{
  "num_hidden_layers": 9,
  "hidden_size": 160,
  "n_experts": 64,
  "experts_per_token": 4,
  "d_expert": 32,
  "d_shared_expert": 128,
  "hidden_act": "gelu",
  "moe_layers": [2, 3, 4, 5, 6, 7, 8],
  "n_empty_slots": 32,
  "router_score": "sigmoid",
  "normalize_top_k": false,
  "routed_scale": 0.5,
  "balance_loss": 0.00488,
  "balance_bias": false,
  "router_bias": true,
  "init_std_router": 0.0124,
  "lr_router": 0.000641,
  "vocab_size": 2048,
  "norm": "layernorm",
  "norm_eps": 1e-06,
  "tie_word_embeddings": false,
  "optimizer": "soap_variant",
  "learning_rate": 0.00483,
  "beta1": 0.95,
  "beta2": 0.95,
  "batch_tokens": 65536,
  "max_seq_len": 1024,
  "train_tokens": 733500000,
  "max_steps": 11193,
  "dataset": "wikipedia_en"
}
Below are experts of layer 3 (counted from 0) of a mixture-of-experts language model. Rows are named router (the router's row for the expert), up (a neuron's input weights, with its number), down (a neuron's output weights, with its number) and show model dimensions 0-159. Each number is 500 + 25 x the weight over its row's rms, rounded and kept within 0 to 999. Numbers have three digits each.
After each expert's rows: "mostly gets" lists some tokens that are sent to it at least half of the time; "comes before" lists some tokens at least twice as common just after its tokens as in all text. This comes from a sample of Wikipedia text that the model never trained on. Tokens count by the router's weight.

# expert 18
router:534531500508512477492469483460509431518487530496480453505531510542474499488479475504508513488518520518484492483498477483462492486484499502504520492473528467536515528470494497450461480486506497508434498486483460490500478496498512520488508509489528493498490493482495506531497484532561520494507496505537523492511502490521487557540446510496516510531557510514472520488483509484517481519470460500476427495469490487533477464493505492534509488518497518499495531508564548513542530547524449
up5:475518485481536553503494497502465474491476487511509514503510458505474519525429505466495471486492499484525540507516501528523502503513500458504503501482509503529526489499440495477505502483512561540526465474503490482462465503524513541499543476488503453516525505502517514527509504438520505507515503483525530539475485500555526539538476493453479447525522465515474459493511535513497464491499525509498494526443529487511497491516450506506488509482511489515494546479528489503557515517522516
down5:495511511479534534462426478519483533488494550468521469502481492483458460485497540542521492535471505524530476492546482495491531464515513493505466479481533505471496523493473472458478460527515485493497479517444508508502512492460509547518483467489557459480518515485551480504534541513559484548494533479509522490504482495506483481504493469498508493521508500485493517556501506495518478493531510506495457525539486477495470522517542475521538497482524518501509509509489502515505527529473483
up6:517529486529500511567522478487500517496496533550525466475467509490515456560509466513527496509503513522473479480489486488509490531449522535496478484499492488525505492514493519437508538465514525462518484539471490496504498498499510505489510498440501496528480496498453487542484481499498472516538536494479548532499473534491508512504513453503500435502528511509473506464495528485495504528515512485475489489516528514528448464549534549518537541535512524466521514522501501481536510506494508
down6:510516542455508512465493509466496471500485491493496482533526508549512541477493499499490525552517482459467478473518502496520494515524441519453499486448507500494476513503490476540549500513479481495525510504516464515465485496520440483489519484547547512470497510508528527516493504520457521533493502524552473505530525501562493513498513533532476545506537490480528523475491498475518511497442500536511538519462475500495510521500516496516448498472499518482495530505481497481518515437504496
up7:490508468536518498494490523457508505482513494472495491487462466521483539500480462530444526460486561486510535492456496458480500493506515489514470542457522500524530496534494525470495494479516516468492492486471481456479500548521519520480529477531475522502517506512525515538513508449498452483490532517487504479502464489525543506534513472482464522546505491487486487483507479519509456468481459542475497506499502464479529483498461496525525500493515526544508482512559492504559528510497524
down7:499525536494500503497519513495507487478507524498511501497459487544508484499496497485519503495470492494488492519496462522527503491475538501506458498446516512504540503499492467515506494531494497516519490475519516482573509453498504528504487493498538447479461469511507462494507466483492542523506509536521489504472503466512530490500499474494490489462502506500452522520552478500572486508478484526484501478470491503468528540498469479526516500460484553449450573513491484560549504538530498
up8:493509505495529544488460494487451490496514492475455495455507477546418469505523459496508455487492518510495512531568484509521541476551478516456523481505555471464496522474495503481510517498520490526524483486501483484479509504498500453474514511452486478509445495468528500505503509513480512468527537465511520452498481507539530511481481503526480501524509476539487492495513487466504504548537502488500463513479498502542506522529448476523519525479508499483485521497464481495517484509472486
down8:479484526466523493510490484541488504536500515494478485450508483511455512477474554520487509532529521535523492493526505482495481505472517478482477505481443529517478454472500501523493510468511480499476467506474524455475501483501497544519519496503516549525521537511504486532480472520531493485478487516477517548500559548482513507547478530493528466487514505512505541458481499492485442500470491445496459472506454480512523507502524502491524471546519517541523468513489525463527509476507529
up9:512541499549507515501482469491440530533521491482536514503520491513509475503505519461537530533522558527513490519526525530490541496478516517535483435526524495503474530495524527458528521496475490504505510464498486526498497498497482528490523477450517485502511459440507530484481480478530464492537494496498524522520447526511453500518509464534451482476521528507500530498464513533520532485508502464537510477519495508511508513484490489486516495483515511502517495469513463500491443549506455
down9:511496472487483493500501527550522469486526533526518540521531511520459459508496511511479484513483451514553479456478531495467472540476518495465504514513471562497497508518505513462497510482482511500518465441480503467456518500464523553492495455514492502485514525518502475536522488487476491536527514498510511494471499528527517485505534512491477531493446536492478465490517463511484481532459457513486509505510495543483499467514550489493489512522511499437505501492532536494536495462531502
up10:479540531493488478530506536477476541520515522505505483462534447523472439459495506469512475480500538505491500527488494471511510475486505506483505487434490493510502505508533496476505518506507529482509538472510540473520499503514518509475555529522530511456497452518499506500532494496513545516533532491507520481468502463484490519477508477508473559473475475460476534474495472486498508501558506474562514482492452502528553500503499499532506494513483535525529478510478481522540521477521485
down10:506500460478439529530494483494507487509509463525502499464521516490495488507505428496495515511518570490485530528483506501482477525483509491512514502567509540489492469521511475515528548471444514508513507481505500493520521486509503475511445509501496481536492523521477519518500471423480474536474468473478471517532467534495495500489526502477506500458523468474545486498455513477486512533513502500547490527496497522534531487475529531450530505542503479521520487487499529473493474506494478
mostly gets: " in", " of", " by", " as", " from", " for"
comes before: " the", " a", " his", " 19", " an", " its"

# expert 20
router:510519514538497480519460495512437501492485501531519485506488502482500504457527499474518523558495499469492509496512552505532502478509484504530463487499560496512487500550525501499535499478541452482494506548499496503508470506511482484469494484509509552493522509507490500518509457438495496488510494493497493522444472489529486483451429498518523518542530491473507535481503434517463500460434495494506479482498516540521530530521533482506501526498479493457477507500527489484475496529491512
up0:500535541485479494520514479528492467484484504478511491505504494496541479497472523526489465492475538494497508501494468498521480531466479560534483512515530502523485443527491490504514418464530443465498491532494476491487496501513545454492513488499470497521472514548511509512517509471559500554489507523486473491467478504518481464467488507493484518512532489501478517494473470468483530435500481532526510520483486529513498497539512495527497514506489510500445564495530531546493501519497508
down0:516481495468485504498530520483507519511510551529532515445505494475513541499553509510509520531536498533502493513492542498481460489469467471502507488491503506512491508492495493529476519436517558516484456463479528491442466504468473536507468530478502532498542474461510512456492477454455518512501468455501525484482484540498539519521490512503442507476491512492487519507473521523480504496530498498467541474473478498495488504539479512505494499543507522515559477498523501494475497521541526
up1:492498569493510517512466470547472477505503488473480504498505554448500561521487512488497509538504480485486509499480535492527471494480515482458478475510539522520514527474508510468499491487564462506507499505440497472502515532548452484485515468520529536473534539489501472531499463471496515507480472487472488498483477467498526469496498522525483539531517530502481530514494518469524439477476520496524481523490502522522474530476462503548507498482489472503475476523515487481464501515475518
down1:483536480522539490510522520479491534471492473523530497536520530522532476512514490496516503484527468501562534521474497515480464476503494516525466512512476498508519481525484510489499482520492510479497472484495530556494527510472546535487506552436532535491534499501510494500523468485474497512492485471507555502485515494471501507443514494514492488556490472435489439523512484540442488500479514485491507496503537472442528513545466516489501487491515525513488508539496482513523480473475491
up2:459508456523518496515471488499480503479483494518516533491467504503483441487532497432458510500476485509505548513481521477522460513522501494507493500483546491522542508529491496527467470460503477469516509545516525495487479567447524511483540516461475528529543523446527493542474472512493500509544511520503477545475481540538515503450501500516511504515519467486501494514510468511498487436492478522530505513497474473512513533519511495505481510484469497480530495474527486501477499543497503
down2:538475523483529501496491508529484479523500510506523476542472486479520526506452503503512507497506472447514524471532494467528531541519467459512522490496458528490469530500479488549484470442533473490534492508465514475521493516490511494494535499476517528479476539494493498486511549486541529536466480495507504478518482468559477528489524423506504496498482530490526549503544508518499541495512470524536503513483479457500475494507489451539496459519521532485487508522467491483500519505477489
up3:502531533499519513500504496491510495451489470522487513535461481509477515463512502507525523499476506447526507475521505478477524504564454497488476501479504452473480476544473536497496527482488447549514493511504499546531519511561516507512527499496529498507467503501447525564482434491478519489518457499478522511446502508518511512480515489508524510525552540465462518449529483510515465510472494480511496499499483494487522516484524493515472486503472458502445501515494510492523495494490477
down3:510508525533500502489472529486506470501502480426528532473483504521494517525510503477491542512524517471536460505519515534460499455456426532478479518517477498478484534468491551509506493504513509527489537511484503495488516519527467491531502477501501547531498494526512494489509513479505489514451484477516488453500495503510474464528527457518512485524498515544490523519536469589477487512491466512486525501490485522479487535536538484499479508483502475459512534491484537477517497498456481
up4:482511515510492492533520468476461501510469490514501497476504524519488494478504516476556501550506553476527484500513515526484552447453488520491472532513531462496483510488528520523484481487533473484472485489500523498472484505518484495446480467494520544529507527508497490499462533497477484473532508496507481482458488491539527495441540513504517525538470493462501535488500476485467469458487486481550491485548564526533497509548493519527518518478491491464455504506520517500510508527536492
down4:509486479489494536509528497489544512521467533478524499465482521488493479509542485532492518461489511526472462497497496489526485523524524525471545569466510512530539510527466483480575524489455532484465498533513511467554496489528498461492497470523490491501475512498471518476453478483504497503527489486504505511497476496471500570516489533504488476518521469526498501473445509466527478532528492485537482498489507518481527454479476494505533488523511508438491508483473496476462486526512500
up5:498570534510480486480510501505512483511538531506516525494458514487487501467489497464477540527492513477511505466487539468497543476496475529498444496492548526503493513533513524533490505539516505473511499546477487507532490516494469519476503459505476529530484520489487481513527517427471467496487498473468490494494489500480479505441513506478513515511542520503533535477479456513548490503465477513477472461520549477535513545489502538525507498538473497518530466493471521485531512516497466
down5:485453562483521505513529487491457536507498492521479482523518525504531515515509479495516484491459518502545503516499462545502500477477536466503517432470494486516506472548493483537500516468512503487478456507482515499498494554480568488488515456486470459500555499522508491458502483505462534454485529487488491503489520481508510525511514500516459476465524542485504478479520510497492493500498509536488503509502476478525464492513496494424534530506465528519523450493534495520516475502507523
mostly gets: "duc", "v", "lect", "rect", "form", "pr"
comes before: "ed", "ing", "ation", "ive", "ition", "t"

# expert 23
router:485550496494513472506500454485523476516534515531524530490533499531451479517496524498515478485487521521486508452484504527542500486517487478524517482491466462470499493516503527502558481473494489537509494453531521516516532502518493472516500510530508537467525484449505473488499479459512557517506504484492493480528493523527494466497500472491455528464498505496552506538518451505525520533485496512485543474459481492474511457516473491457535533484466467502506505496526519491494566464507463
up5:492504487545458490481506482501478466497475526494525493470561552471468514465497516497490495490504490531475524485496511459518501485521483457499493500511502490472475486533494543525528440488543484538537486486519562527514564482479462469472497523510486550491516513480504501500518495492529484502480497502482541516536481543508473513517491484495487500518466506535528491535470463495470497524484524521503501511448463485496502489506469482476522510482501483467454522505526521534566499534463488
down5:469523498476543526502501497516582455499528524521517493493508460522479493497546517514485473499492460468534439487497446529521504488472491492537510499546517490523490480466511516494490536474465507506458524540524493525486504547508451532457529484486513521498521494513489482513505485529458470473490533524472480515509499426485501476468522498516497489488497487479486472505510499507512501460516519496481520488488536499510482476505482506522449506514549458520497519483528492510476506466504562
up6:456528481474532509499485501535502491511534494484549456498492463553455500492519488519467515493515511482475517469480506468483487506497476514437505441496511448486476547516469492515543456517506476456503472489498453515516499476497506492544486513510490521512602518501526481500523517510526525495516505467508534481521449476486505479527514474486500520505514529451507483510486481485543509539521491503492520512483486501500521530518488539500545484485475504515548494500544502504503496530510498
down6:565515501492503508480510464487489505478494536543488574487476516491548521529518489537543495502472475531528515450514516482543533500506445539486495543532474481474533477520543517494484483473507518515492503480492546503537491531510506511428499501513490505511456501464508534485539517507508457492452496487521451495526487524511485541514486493517471494505510480530520489524524499463485537528489481479526504478471525512478499493498490501484478518486497516445464502486460488495513503473472493
up7:472506486524486474543498508476468505503557534491480530457475449524470462494461526500470501535499514486472479496494517500500496554535541486519542484497484497521547527504490524479517528497495466521503523441498515496542473488482503525492507435568494486489511506497450504480448464471511520476471539495482524495491481564477518507485517553521474484511502520508520498477495501467477504498475487495493533457514484527522497563512530499489502499517497495535488506500497516501475524498515467
down7:477523520515538521495457490460515530483528452526555463506470502519529544497468508507479476488528492537473504504469532503473556472476547469515498464492521486507519508485493472513494461512485562502523500454463481471491504473517480502537501499474479472508510523502468451514496540505502494486506528473547490540486515485519529445456484494521485507484526482505523522474468511529570499516518490510497490470464457516495512490498522487516541462517485518526526499505483510508472477526517489
up8:506559466550518511488451512483499504467428519525539506470490473504461489528500524500524487483493494501507539487516492496498480475564524493499524512481514505489479524545491506502511511526509491521519519479493556514543510507504528435515494537460510515519523467478507539519544517494508508527470490514467475464517466502537496477501529473550489499509474505448468544518505535524504500501508472481512475483468480470505507507478486509521488487502508480508509517550447533529477532471471490
down8:511540504544494492525496516440489531494561531494503487479546498491494508506481485517459516503502453483462469448513485527535503506502472474521525473489510511474486472437496485520465449498496471471487471502447450495521528477484533513499528463517486511502479509521536462535468457501505528522508489514529489534513494484503504497519462499515485498496506514539486513516498487505526484482510522531524502444537525549491543496520515497453498531479458488499483527460513479515522517494543494
up9:497512527546495514486481485480458510474512490540504522457507477496497483483534446533495482502523550470542500488504502497528504487513504486493528505455521461507502492486513492440489542513491542484483521434562551505511516475477512497524523476515521512507517474530469512488504484532526480526506514488527439503480487528521480496509504495473464494452511481535518514490511527492487509499476553514523503518495465497554489471492506525475477497488553473533507542491463538468511516521475461
down9:506476501501504517504501495451513525476485497468516467507512509462502474476521487511517492534551530542542442501482512463476484521466524563489458509531488494490432541497473473473540509498480492483486497514483492504529492476490480507489521516467535524504519497557557513516510503470486480506540503510529493466499468517449550529528487520498497518497458532462446506494488481498520516510522476478516484487529478517498491510502515500512489501457495500470538476497522472573469498522497486
up10:508513508490507492563519530516535528479473512520468528477491511516504446493529502521523501459473508497478504492473475497517502514500482496465555497496459514526481520483509537495492554505475508492497446518490512453479514511540525478527494544502530500479486471489483471500439521502538520513498517496534504511512498519556519463511497503516509511504525537448518507460512548496524497489532457484493522450487491488488461481523521504491541514501427510450526501525447509498522494466504493
down10:516570515482503492500513491476473498462510467494529525511526480540475515517488505485503503471509509495506531562480522506474509510517477486457490505459518508486538476520495498450500470493471506496500506501504472518523468472514492510549491482504521463460480536538538505516520465488497539534497529516505485472478483505494499524503489438491479482504466519529485544546515451468508503471451519533546484545538532474517492516479488498483531535470492523521511499475504487494445521491445469
mostly gets: "\n", "==", " \"", "===", " ==", "===="
comes before: "\n", "|", "-", "==", "The", "==="

# expert 54
router:484581489506492500504526474481502502517527532514503524496542483494476498521511525480511493492473501516499498476493501502539489497511525495515449462514492445487496468510525518529547511501511486547496493457551514503477534493518514454504473523536507562483524494462520491499519509461540521503512499490492461503553521468491521492530524515479457482470490500499555488531497466520513498491490470516495523488489483544498493468495455491446541522501469484477464496522485518464481524458479443
up5:509469491500509489475514480503514494549429492527520467531515496502510515464507500515503515487463534510502482504494515443501479449464498548489479517477434479528486485549500489497495496477535493523515529500498535495470515476544513470483482460517530526478472512518530507499531510513509432497491474498509464556520539458460500542522507483494500461492500498467505515500470516538542442509495495500493529497504485493510472529502456540489523502502514463513479500509552515488520509507527537
down5:504517510500463498480478468511505522467511565510488533466520540526500476475494465492487504506543481470479521468507504480507476553502548467483480502504550537461509508478531475505526543480482532519495450479495534506504533503502521521519494500551524548527524470491511531476492530556473478461523520521515509524524468549493482453447502506530519475487519480506481469503493472512492528505471503511481501522496518531488497483495499420489459530495535499509481515496487494483490496490478471
up6:449518511522504462554480490501458521497511485477510514522460501485509486494509527491520514502450489514506508473502485475500520470534527469481487448541517494516525491545511521486509519513447536519500504465523525515561514518503520462504508527537478505540542535464463437495536514464533488475506497501468444492522495558465532525479488542463508521522542498515501492490504492475501506462511500493495489473483513539489524520493536486485513465472491458517535499462502513492482495496507474
down6:511526536531508494484473559487566492485472493498504510481540525485498498494510513543446480515527486482494489497550469490513461507459478504505528508478507499487531504483489533482497464457498492498471453524497487514521463548528498534447498489465482499490491484512488546519513494493524503512520497522460483510441480497499526537543504487488539501482444509502463507555526449532506467528500470501506494506542522498513489482492541519480509549490484524455468522464508493512497466491490503
up7:518510505494512489514495491447465496487532529493453502520512528506519516542506463483496484536508520536505518502490457550470486545503546524528484509512517502527499487495529509498504461471541489538505526497502504433501500506496466486492526480524520516483465486438494528506464478473539480473497460479480524528489498509563510511526501491515485479514524492509509494467533526496478516494485451501542471568483541508505479483489522531464466525532497501471482522490546507526542538490502474
down7:477543489454496475478498539511497465492508540483533504497529493562554548479483492496502552479483482513498514532478516513484514491476509467500495522450481515458473492497433507499496525502497501458478487496514524521477513504506493474463514576515479462510518511489499484507497495538487509533523515500550511546500525467483465496488496520466515489500464502495520492508452500532508493454496496449538545499516492521506487556515459485510535499525478490514537514492503478496439506509491484
up8:467522516479481506469508502556495472471468481506465497521537541479494518504483490470458459467495510541495481464530516450519463476539503501471440501517492492506474497507507504540520477458492500517510495490531516496481535505502498496451517532501451544491502499464510511505515516517518474481483468542451460530516537492531545520523498501488529515497525488565522523544506461511505491494501538521504506526476490498504490510512480522465524494484479472487509509515510512446535534458456496
down8:465469530514516501477511538512520472514477515508465497481450471498461488457521498513514506530503492444523506512499467519531517503500485480497503500482534480517467485540476486484472500502456507516503494543528500513474527530515510489514508475501498485486481532520457467436483506496522537470454484494406489516515480516517510502509491545486512464496516477468514494547525509484507511520485530498498495520509527493477468506534554498484507490478552522506503509455548510479447502514548541
up9:483558510444492530537458461500464485500491481502504443480501515493493503514527473502459478521534515504528532495543539484517476470536464559510493539517509451501497512513533507508516456507507510495468518485481518469512511522497494514498518482484478527507482518520518502469512467547533497506457506496517488494467440500556560475534495498471529498503529496498503494548514519503496460520532513468495504531471495539527501488520493530460505483479509480510510529478517514505518533456492461
down9:467485451524506499496517527541507580549492501502485484484475488486520501534531534504526478566470498493506483451545526493461447497510464538501465521494525474514472490493478543464529525464490454490464482512514462518482490501480545510468532515492486513498513522485512523479475496509488503533559484513499522478520529526489534496532513482483516497495484518514503490476501498458475513488524500470517499546490466466486496464499517472481482495512510514494476496509473460511546453519524521
up10:495519469525534515489461485498475500488483503497478542492541514505489494511514514490469525536505556529504510464507469523489465482525518537500461488431539506492546493468492542545515460469464476513483461467520503475481525508476518478490500468508501515479500521480516535484487495515526490522471515475469522502488527498511493537496482513514488521479532523484517511500496440534518495456507457458523523548490554541499480458463481512514498502504487488486505487459537520484462526523554489
down10:499443493484521465535536507499491506457434458522508472487477507483544516507502482510524472531515467520457510527487502475506502531477537496471521526528496453561466496552482452499497490495530511471520446482538488478514527499528442491525496451450496505512516496474500510470517536500525460492532476496496517478533515501459503508540498488498505465500481496497473516475514484501517515502491493492513538502462485486525513512499502518525542511475511478545511529538522493501522514465456506
mostly gets: "\n", "|", "==", "===", " ==", "===="
comes before: "\n", "|", "-", "==", "The", "==="

# expert 22
router:488498496503543449504523472475471515492471508456520581526537491507531499547480452493504485481511504512488524491501499524460508464506583519513505466448510501547508470541460509497484528517470490523546487503483495501549495484491519482505499497493521524529496527468499501501503501456512494507485541544515504484482491479478455466514486474500528493510499499510514486544435470503500514488490486528513450487461530458468472488482515498518503488508537499543480510511464478478501488506506495
up0:487522496483498482481517476483488531442537497477512534491479480486515462501472452518549527528507531503481527500499519506493484522521529520494529517445484493512468514489490522508486506475527494489525472497481473524552527535440503488532460539492527512571481494482520500515476496479462571506505544492486503505527466524513496494557555526512475553491453507469484529510483498481496473530502463510478513467472539497501491504472503469480511485474505491525485503494476504467485511532509483
down0:484520501497481500489494451524499479469509519516506485499503515526491442502505535505506490488517490480453512508437502514459514483517500486547497515480536531517502547479507538458475493531495478489468470537495499480468497506445490527506510509526484480527518507477485466527552469502534484509500514501486519486519482521500468473538509557508530531508458527502501479519500494514498536518506510519531449476495575508505485499548502521525456440523449501494481509483495493531492490559477472
up1:495458513498477466512503519509491466459489474482527536478513501522544518514512516463475507473489508514531524497515481494465511485500523555482481494477518464552492491506402530506465526525529507542555464499472476523479467512507497489492529502489499482516500493475519486509521477497522536534492490482501483450517479484533473496482563494490461527494494506541525466519502461484512511487502483505555518529478490492468474512489493470522470512488476508546490520502460509467548493542513490
down1:474512499512506522522529512498528536487513485440467482484474511441495535487505438471497504493520531512491549469470483501510459503509526506513505490496540516518525446521502512499550534496518506457514499511540509483483496500517478504442506547527522504483448518502482519477482492475522494495478513507503486547549507536476521475510496498502503493471463488532537500478459521496500473473516483465502465502492491553497534527475478455466504494504510485532548496483534477498469454537507539
up2:435528504486519514465460508475498539501501492492533530486526486507504480546517450452495511534519530475477505499505496480530498503478539503505499484502502501547500528492508497471481517478491455570447549501472497495516510479514509483515468506486500510478509527502522484547473498485525499534454504514501497486494489486509504454516461456495553431480493520503483487506469484487495480486469469497518476554482491504555483490494557524493536489534512462518461510508462469493476497495487487
down2:563552535507479541509505480482498522479460494489497494477493513503530514466517525493473507476516497510490523503478530505501493474512493511488492495524499450514502473479480519483523512443496515466502506523493467509539513482496456471485502476511489512521495488484501520482551493499546488496492490532541515480510453538466506485471490525469485521499465495532539535448454449497494489483481507475550538455512503523504513535537493481489458507472492489459507568505530536479549470489481468
up3:475517415480539504475475508506478517504522470492490538508506510510487467534444452510497494524520521513498521523510491539491469492452509515503522524449489484546505482472484474482517477532516519522512465471520482498486506505535530526498486478506516479527491523515496515512479473492503516491515520545517483493507493497465524469523514520517523509491471519504506476546503464508546548494501458507544459534500471474543499478459473484501503523492482533505550476538481510522555453511455509
down3:512494512491492530523483485474494505520462499440516492502503521471503503536510521502458495463498506490536543471512527471504536468484480483489452481524484511494471489533492523532520544462479500474492507542526481496492474531502511507490476457498480521511493489493472458507494557505483544481452492549498535515465500513563531488488487488468503512472502534480481548519484503520456522454470520517511491556503520524518479469464484536522502466501478483452477495470532500481512490532544513
up4:519472503515495488495477512539467514496508525490481530495523476467512544515472491510503516509507479538517486477513542549514503546497519534530529484475475504521507506498494528504460506503517514527517482464485512521533465460521515464515523517496522457474544504506522515473471456456524498530468570529489487503517499497522501514488495470541517505498483492508508473517445505518483493452513482499498434470488469488469492514493520501450534450493488519535453498458441495505539492470503530
down4:533515523481485534547487463490466520520527492508509504485476550543517485474493500500508498471486519450491486511508500453471554499478512487470494480490506488440568473536471526527499480498469473531534515486495510533497484501502474514503456543508526483473506537558494471491446523528531485519502476527525494465489470466455493500476454497470519514514481509461511473517516484490476535499487502482536556506483527496471509487497484472495474527567517491497504523504528506501483492512497483
up5:506489492523574466487515494478453479515494507499554511474508495480520502517501460531502509507538544482522488475494501500450491443477521496522507490430501485525506487513491502508486524472490522490532474502518518520547477497490541499518499465518525513530505503483512477521498509478504494512513491486464515501529503502504462524492462457537512472500488522491530503557451494504510492500463420543500487480468502473485490516494551479484461494551508457525478517502467451513510486521475531
down5:493491566525489479497485538524485523475554520443504485509544513488489491483483509438510515521513505533528535496510484480469527483532556504501531530507426488526471504504537482483515485489487476505515481492486499523480498529510523517526517504500511483503449487521510515503550434549520474549463501481496495494488498474492479528516520429518522473535538523501485504477499519513481486494516498512490468460513470462462499528494500513525543466524473525477503484484498519486511488508523495
mostly gets: "out", "up", " Cup", "if", "mp", " Championship"
comes before: "s", " of", "ic", " in", " to", "er"

# expert 43
router:537533526477504487498519433526445447517468542470502540535469529449509495517480508511511452526464493485463508448534491512497516469499526514495471440470536503496519471481501514506456508513513472517489499522498512512505437505507521498537506490516498515494526488477492520493529492496490455503504492510501539468462515548511467505458526533505521514492479539533490503486488496504466479560467517497489434490490476489528494538521518493484505537512508499497483527512527478493504493482484514
up3:495484521479511510483482466538504509514466536500510513506489503508495499518547522471473547515452500489457482506526496528511536443490490509516524494489500491462568463539513517502472523534506465494459483478506529504509437483509476530492509494529497501502504507479514508498488426527478471503538496488492500512504476540475509497483591492545473513516502498488519526451454500491492506536513506503496475521477470510495472513455546505477551517510489517505495471520528485482494528494470532
down3:462517486497511469523512508494510484533492473517489500511484467504499495507471536525472474493522533443527483461572542515514482481490512490487485495453500475430464516478509488508495512519489471498501505487528454482522473493532517508540510443456488543504539502505495549508506546502480532517501530523476509520498532470538480514505496514467514494496502507537499449503535487516528481491497511516493512512531475524543469548497494463516495513478456510496440470505518438514519483489511515
up4:529526454498485502551524461521496478548497491470478571513522539470530463556500513485506505523521505544514487484513512465493501513517496525469483516468536515479506515461489498533487480487465491516488477523481503486516507486515545538483530516493511468483495452490480500463490471491517502491487459482442513455513505461532455516482514549479495516524517505540482483478471508473492477517525505527486473487522493472527485533529481475445534500536503499502489525477501561492498500470516524
down4:518489500469506545498476505497488512478489500525548463520467531501466492494471549487499498494486532498505532485531531482490464462541493493502527483491518493486506533502510494484479452503499484528515460534485515509508434513465457525470483522502554523452519483489509509514484505482516521483503502472498482487485520522486517451520527538543471468487494445522485508512567461512525531497557480479530495494492497496493540531516530480497479491478535519486472450499553502484487481534497458
up5:513518487432483506495492490509496470514476523498485504465482499496522484532519503487531490521514481513475507443500514513478524497451475570482504466526514457457537454486516547500467533509505460527481502509525496541487470509485548507532488556453509552496528504438494495501461489505478488531485464511510486469474495515452505522546519499524465545513507525517474483504526488487529507531470500511480500509501496512527522508478501513487493509504466512506451542487518511515526526505453500
down5:480484509516490511522520506474496466488501500492508507494531505526522538474488495487508509503512487528517486565450505465509517519487491473504475482472494487534471514494473498521517497451522508490480517531486507474498486475500479444512482524473529478561498540519491516522516501492453499512448467491576480523478475530492565472490456483495525464504503544503469492496523493507493480519499516500461484502537500447511507482503535476483486552477471496506543548483494558505527503530550483
up6:522547491445525478500482491469486478514497489487534497476479505466528475475542496513547490552515475482467502497527547544502500479490515519487468464488499513521467490488487480520485467538507502531467476531520570536502423519501480533478511478470507506512509498473477506515521493501467477494523508496488511482492489509569497494496467493518522534506480500477527514530511510492498507525502541493501463496484463503497509508473499460518497554503460557477510531511503489511569531467522503
down6:489461489552502474500529515528531500485489472522488516474535500486510514509476522490473494450481500499468529518500505496482528475477456479484427508536504518489513471489529532488550477506506528497503531489469500537477521479472469458516471506512534554521471507497529473525498469490525500488511476488497554490523502533457539474555506476514505477477493493507463521435538519471467499507505489493489534503507491498543520452525469507488520488514522512463539484532501505465468516499461477
up7:511474488521483513501471473526507469533497504469514545509526535482491451481507515495480463516489529500470519444484526502489498517468449513545512481449503509481527511481507522541491505473508523523498511498506515477480444530470485515514522526553519508531549473503544550494508540529542547484466510488508524537509533542492446462457506529509517558471481516519496488481513517512472498509497511518467469494490519491525503541504495476469483474452526481510464523498502511518487496482512508
down7:510504506496509472537524436537511480461447509506512509497507488511515508505500479473532513484531510515543479550461496489499491547554480500505505523503479506484474497519509475484522523445521484510536539510515500522496565515495499493482514493456476474474473475481483464514536541508468473487548478523473510497473527468497535511474519529514475495492515490483481539492494520476471484513473470480493451473570473511496545483539486511469504520502517532473535493532464457498491520487488519
up8:515542518494461486504540449508506465472494507491505502552489533489530526480515490522549495506494500509493454514486481503523503480534520507458461491478539465496512487538525526520507532535531483531508509512529531547505483490530532539492529518469488518528517508492489554495484483518462443488467506511495522478432529525500496535491504515512453469525515535501513502484473472508466483498482529452513439501533484504528536507507465509514485501539489472507473498503479506525500507461472463
down8:505463480456562489505491479507508506500515511500505482520500506484474528495498453492526465514487530496545476463507543486533474523474504532481492475550486537568473471517551506504477476500479503472491498542503478439497511528490447503504500453515491483478521495487487416472512497507504553532526490511502500529505473503482502497455500509527498533489535492500480542533479517512521467483487502509500490456491539489483504461465579488500496505483511489497507463493514512480508502513504496
mostly gets: "ad", "on", "and", "ant", "ver", "ill"
comes before: "s", "ed", "ing", "er", " of", "y"